Weights of a small mixture-of-experts language model, trained from scratch on English Wikipedia: 242M tokens.
Below are experts of layer 3 (counted from 0) of a mixture-of-experts language model. Rows are named router (the router's row for the expert), up (a neuron's input weights, with its number), down (a neuron's output weights, with its number) and show model dimensions 0-255. Each number is 128 + 24 x the weight over its row's rms, rounded and kept within 0 to 255.
Before each expert's rows: "comes before" lists some tokens at least twice as common just after its tokens as in all text; "comes after" lists some tokens at least twice as common just before its tokens as in all text. This comes from a sample of Wikipedia text that the model never trained on. Tokens count by the router's weight.

# expert 14
comes before: "|", "-", " The", " List", " \"", " Born"
comes after: "\n", " |\n", ")\n", ".\n", ")", ";\n"
router [127 130 132 136 126 112 152 136 137 125 156 144 143 110 103 114  93 130 142 164 153 153 162  80 126 117  96 119 128 141 131 163 123 127 122 135 131 147 168 159 127 117 168  91 126 124 119 180 100 140 121 183 175 149 154  96 232 166 120 142 117 151 101 106  87 124 118  79 156 108 130 138 145 174  94 132 106 157 104 113 153 131 143 128 130 129 162 137  81 168 128 148 145 140 166 110 110 122 118 114 100 134 186 100 131 133 131 154  77 120 167 120 122 131 153 142 152 142 155 124 191 137 165 130 134 147 155 132 121  86 108 106 131 135 105 134 146 128 150 151 110 140  88 134 145 187 121 147 109  96 110 124 139 124 116 107 152 142 134 105 132 117  94 126 130  86 133 117 111 135 151 120  90 107 126 191 136 119 118 126 109 128 127 130  96 118  92 102 103 113 104 143 108 128 167 151 100 147  88  97 148 134  98 140  92 147 127 100 147 163 126 130 174 112 137  99 127 127 112 122 177 108 105 137 136 124 126 112 104 156 138 148 112  96 131 117 135 105 126 111  74 132 113 130  92 140 126 148 119  76 136 149 147 116 122 103]
up0 [118 164 100 169 102 152 120 145 137 146 131 131 113 135 123 170 129 148 178 103 121 114 127  99 122 103 157 131  94 127 144 114 175  78 149 144 182 162 149 140 146 129 172 131 110 112 133 179 151 175 133 140 146 116  95  99 121 101  94 116 133 144 143 162 166 140 144 141 133  90 144 140 138 125 114 112 100 130 119 147 121 138 129 156  89 140 128 158 130 189 126 151 118 128 109 160 139 151 112 117 161 129 149 116 150 124 165 133 160 109 169 145 144  59 127 128  95 157 115  84 129 130 171 145  86 131  84 106  78 137 113  95 122 137 109 124 153 163 123 152 143 152 134 148 161 137 122  88 162  86 164  67 111 125 160 145 128  97 134 132 124 156  95 119  99 144 149 129 129  97 110  94 157 132 127 142 123  98 116 146 120 160 139 130 134 126 139  93 173 118  80 134  89 136 129 152 108 127 129 108 118 112 108 117 132 122 129 127 147  87 122 144  81 109 124 146 148  97 140 125 163 147 111  83 111 139 164 139 115 124  85 117 119 145 152 108 121  71 129 154 113 109 123 128 130 110 142 115 126  98 113 134 174  74 100 128]
down0 [137 153 102 125 149 134 120 132 126 123 126 107 105 114 100  96 156 106  98  94  72 132 121 125 145  97 119 105 148 142 143 126 133 154 154 149  82 119 135 186 157 151 145 128 136  95  96 119 140 123 164 139 123 114 130 123 129 123 163 141 160 126 120  87 136 113  84 126 130 169 125  63 123 140 129  79 147 131 110 152 128 121 145 168 159 159 157 147 129  97 129 159 142  87 122 147 118 133 132 129 130 123 150  99 132 155 108 151 105 121 127  96 119  93 161 122 123 107 119 168 113 144 127  98 111 115 158 133 136 152  79 161 122 130 128 173 124 144 201 123 122 139  95 134 141 119  94 107  85 149 178 128 125 112  91  89 139 177 132 126 158  93 118 142 109 145  87  87 158 165 150 171 110 109 136 124 148  87 132 172 131 154 145 144  72 129 120  99 108 118 133 104  94  98 125 160 140 115 130 130 121 135 158 136 114 139 139 145 147 187  96 101 154  96 123 172 119 101 120 108 113 126 132 122 135 155 101 141 106 146 145 123  96  98 146 131  98 142 108 134  95 107 170 125 107 137 151 163 129 138 164 168 144  78 153 128]

# expert 15
comes before: "20", "19", "1", "2", "0", "3"
comes after: " |", " of", " in", "|", " on", " to"
router [122 147 120 134 131 159 139 141  91 122 137 109 161 110 123 142 146 179 135 160 143 120 183 138 153  97 111 113  92 154 128 157 178 142  92 118 137 143 137  80 136 124 148 141 119 126 130 153 158 114  79 134 105 155 143 110 128 130 179 142 175 138  92 123 103 138 110 132 174 111 180 154 119 133 129 130  87 186 134 128 168 178 155 133 113  98 124 148 146  98 135 115 144 110 143 143 130 157 104 134 120 138 147 112 146 128 121 165  98 101 113 109 114 182  99 146 132 122 141 132 126 117 121 126 138 141  86 107 146 122 132 124 144 116 153 153 111 153 138 148 131 126  99 168 127 159 134 136  77  97 101 129 130 141 183  82 169 150 137 116 105 135 126 171 142  65 153 105 144 155 168 144 127 123 124 119 118 139 108 112 103 106 104 142 150 113 113 135 142 120 117 177  53 107 133  94 130 124 104 119 130 139 115 126 123  99 143 159 101 103 110  91 130 118 162 146  97 142 106 132 114 102  99 132 166  92 117 130 152 123 124  58 135 113 143 136 133 115 121 117 152 151 118 109 116 127 128 120 104 101 200  95 145  86 133 111]
up0 [116 113 117  90 108 142 120 111 118 133 100 111 114 123 138 110 127 126 100 167 156 133 113 131 121 128 129 132 119 116 117 158 150 160 117 197 132 108 141 110 134 123 180 117  93 116 120 150 170 133  98  97 124 131 126 131 122 139 159 131 106 147 126 103 179 117 187 101 127 108 138 149 155  82 126 121 119  87 101 140 172 131 149 115 128 118 104 178 109 136  99 149  99 146 129 112  76 157  91 118 108 135 151 168 141 108 103 112 116 116 128  84 101 170 178 138  86 127 179 174  93 119 179 111 136 111 122 148  89 181 145 157  83 110 162 113 109 159 175  98 116 131 115 138 157 147 146 165 142 128 141 119 145 142 146  96 106 145 141 128 142 125 122 117 150 101 120 130 112 141  92  91 104 173  98 142 187 100 112 107  89 140 121 158 123 119 169 147 149 123 123 117 102 146 130 126  89 139 124 156 112 132 117  99  71 120 148 140 137 102 112 134 132 166 147 162 156 124 128 121 105 177 132  83 111 138 122 136 100 137 115 125 122 144 162 115 150  80 113 113 140 124 128 125 161 112 152 120 169 121 124  92 134 112 124 138]
down0 [127 130 112 135 133 108  88 100 180 138 103  93 129 131 145 105 121 183 136 155  83  75 107 143 162 144 141 157 128 128 121 108 121 101 152 134  84 102  93 148 106 138 151  86 104 113 115 100 145 147 121 170  82 118 137 125 130 139 155 139 112 111 102 115 131 149 128 123 116 120 159 154  88 159 141 126 142  78 140 112 124 105 110 158 132 105 124 121 112 142 101 124 187 144 185 101 170 130 152 115 106 122 177 135 117 101 134 125 127 160 154 153 137 107 145 118 109 124 126 125 152 101 124 158 112 131  92 177 170 150  95 137 122 129 151 143 104 161 131  76 140  97 131 114 140 132 136  88 102 118 128 149 105 133  99 142 105 167 135 121 147 108 123 134 134 126 104 141 112 112 131  98 165 163 185 146  85  98 130  85 151 143 118 106 147  85 115 114 160 139 122 146 123 125 132 109 145 147 130 143 112 138 142 114 122 105 115 193 149 125 127 159  99 119 141 127  73 159 115 129 138 130 186  97 151 107 138  86 135 126 120 112 109 142 124 123 153 125 111 133 116 101 120 172 163 151 157 163  88 165 139  89  99 139 144 177]

# expert 6
comes before: " the", " a", " to", " in", " by", " an"
comes after: ",", " was", " to", " he", " and", " He"
router [166 114  35 117 150 123 180 152 120 113 172 149 107 127 166  75 115 149 150 130  95 132 157 132 191 131 102  94 100 133 144 121 116 141 112 124 137 137 135 137 124 104 141  79 116 138 140 127  79 131 139 144 187 175 120 136  96 140 110 147 126 134 113  95 142 156 123 140 172 113 132 162 129 132 121 124 114 151 127 108 135 136 137  87 143 103 126 142  97 126 112 126 107 100 147 146 138 144 117  95 157 139 120 129 157 140 116 144 145  91 133 143  71 125 131 117 121 185 140 147 148 150 164 150 123 132 112 102 107 143 195 146 119  92 134 103  81 133 179 127 145 128 124 144 128 165 126 166 126  77 113 121 115 151 117  89 126 119 146 111 133 117 121  80 110 152 137 104 139 158 110 152  60 121 104 130 137 164  69 138  94 134 133 114 102 149 107 161 155 101 133 134  86 122 130  94 135 175 115 108 140 150 120 129  98 112 125 120 169 132 119 106 144 149 148 117 118 125  82 131  93 132 131 175 135 137 159 132 140  99 112 157 121 145 142 139 112 141 142 114 118 133 116 154 156 131 125 107 124 120 171  94 141 100 123 117]
up0 [141 155 119 105 172 128 111 140 110 119  89 164 112 172 141 112  83 148 160 111 134 168 133 150 112  98 143  94 150 129 124  98  99 104 113 153 126 129 140  78 152 137 148 141  72 134 111 136  68 131 170  81 171 147 134 122 119 111  63 157 138 141 147 142 166 136 122 101 104 160 152 166 143  99  84 113 106 135 140 100 141 152 116 131 111 115 124 123 138 147 106 158  88 149 120 144 105 128 153  97 136 115 129 101  89 107 176 151 125 118 116 114 124 153  81 137  88 139 147 119 160 140 134 116 142  86 139 160 132  82 173 160 139 106 109  83 110 156 147 153 126 148 148 121 138 143 104 132 146 106  84 129 127 120 134  83 124 120  89 121 151  95 152 130 106 114 158 125 127 100 144 137 162 120 162 115 103 131 103 177 127 136 137 158 171 128 136 133 114 130 119 125 140 161 149 170 126 133 158 118 162 142  83 132  99 105 122 149 121 147 158 122 130 110 113 134  75 139 135 144 147 120 104  94 147 156 143 130 123 131 135 133 128  78 158  98 121 178 164 130 124 148 116 136 150 133 126  83  92  75 157 119 144 137 142 135]
down0 [147 157 137 134  99 126 156 133 148 120 122 121 122 137 105 171 104 162 105 124 139 131 182 121  95 122 105 151 157 137 141 191 112 136 151 132 135 117 127 129 195 114 116 100 157 141 110 114 134 157 117 100 167 141 125 129 126 128 114 133 147 141 123 151 124 132 106  88 121 123 131 146 123  96 134 138 111 131 100 123 124 151 117 147 122 148 118 114 107 183 146 141  91 154 178  86 115 114 142 102 148 152 135 127 124 115 128 154  80 133 138 138 145 121 118 125 116 149 140 164 136 125 182 134  98 155 136 105 142 127 149 157 128 139 134 150  96 102  67 158  76 131 107 130 123 151 120 190  97 107 130 136 146 135 126  89 166 113 135 123 148 135 136 135 131  91 141 142 141 107 120 100  93 127 165 116 131 120 122 135 124  96  80 166  78 126 102  70 105 111 125 143  92 142 145  96 118 135 134 100 147 149  89 151 157 105 129 126 121 134 137 154 118 112 134 100 122 107  39 155 144 127 120 165 139 112 155 160  99 157 109 102 120 141 149 100 158 129 114 103  69 142  86 164 141 125 142 109 114  86 196 143  83 123 147 123]

# expert 4
comes before: " |", ".", "–", ",", "0", " |\n"
comes after: " ", "20", "19", "–", ".", " ("
router [123 118 113 122 122 154 176 144 111 145 139 142  94 114  90 116  97 192 170 118 131 159 135  72 114 118 146 136 164 121 136 125 134 131 163 144 154 144 133  96 108 137 198 124 124 144 110 125 136 126 141 126 116 126 100 115 150 141 102 162 141 151  98 119  66 100 115 135 170 112 162 149 103 174 139 108 102 103 134 110 153 142 151  96 123  99  76 114  87 114  96 111 121 149 127 142 119 131  83 128 112 157 125 120 165  82 118 141 133 113  93 136 121 163 130 174 120 120 117 130  97 122 153 161  99 169 118  70 126 122 137 124 107 130 106 127  99 137 115 131 148 156 135 134 135 151 123 129 107 141 103 154 166 127 166 114 127 125 120 110  78 118 109 102  89 121 144 109 163 133 130 120 112 103  98 188 148 131 118 130 132  76 168 130  96 126 117 146 137 106 163 139 136 103 101 143 111 129 111 127 118 133 108 120 129 134 128 149 197 194 123 171 170 182 147 123 132 154 113 104 151 123 149 136 159 126 140  88 132 127 130 114 150 102 176 132 140 132 122 115 114 154  84 148 135 123 134 103 107 117 116 128 189 126 130 116]
up0 [142  91 141 121 169 131 116 129 118 114 125 106 123 129 138 163 157 143  90 177 105 118 136  72 128 116 118 121 157 136 131 102 137 132 158 134 103 135 136 150  96 135 125 165 101 112 139  89 111 127 122 123 139 106 153 121 168  80 124 121 122 114  86 147 114 139 172  79  99 107 133 149 153 134 164 124 120  93 108 121 131 102 128 110 158  97 100 100 108 109 119 129 140  91 125 166 163 125 124 155 108 154 113 161 150 122 142  92 105 141 109 108 145  99 132 125 162 110 166 124 148 129 115 114 123 120 136 162 120 179 104  63 127 129 133  91 131 115 148 149 127 144 114 129 164 148 126 141 163 159 122 168 148 132 125 173 132 161 113 145 149  90 113 149 152 100 152 127 131 118 123 170 136 101 141 136 129 124  71 138 158 111 140 140  86 126 139 216 108 132 121 153 139 128 123 146 104 123 123  98 175 150  72 132  98 131 126 104 153 131 144 129 107 121 137  94  97 102  94 111 172 154 164 150 139 134 114 125 159 142 143  94 160  99 137  93 124 168 105  68 126 123 153 129  82 140 161 130 129  92 154 149 146  85 153 116]
down0 [138 111 135 187 141 142 147 130 130 145 155 103 120 162 151 145 127 159  98 129  87 171 112  83 106 142 130 149 156 124 134 117 135 161  68 123  75  92  93 143  99 115 140 129 122 131 142 128 149 103 115 127 128 115 147 145 173 108 127 110 108 123 143 157 179 157 178 129 114 113 160 117 126 122 109 131  66 122 134 141 132 119 107 168 133 101  78 118 137 118 112 182 179  98  91 112 122 122 110 151 152 144 124 156 110 133 118 124 130 125  92 121 126 133 134 108 109 126  92 120 154 157  95 104 139 160 117 131 118 178 116  99 148 115 105 127 135 165 127  58 112 123 140  84 144 119 146 124 153  96 157 172 130 116 137 163 136 137 148 136 128  99 101 139  89 158 125 159 120 117 151 115 125  93 153 133 137 123 132 148 123 140 105  94 130 124 126 193 126 163  93 166 137 150 130 155 121 167 119  93 112  85 129 114 111 164 172 156 152  97 142 144  92 117 104  99 107 107 112 108 163 112 141 132 129 149 167 114 155 116 127 127 167 119 137 100 134 124 149  77 155 161 133  94 118 104 127  79 142 151 120 138 103 127 131  99]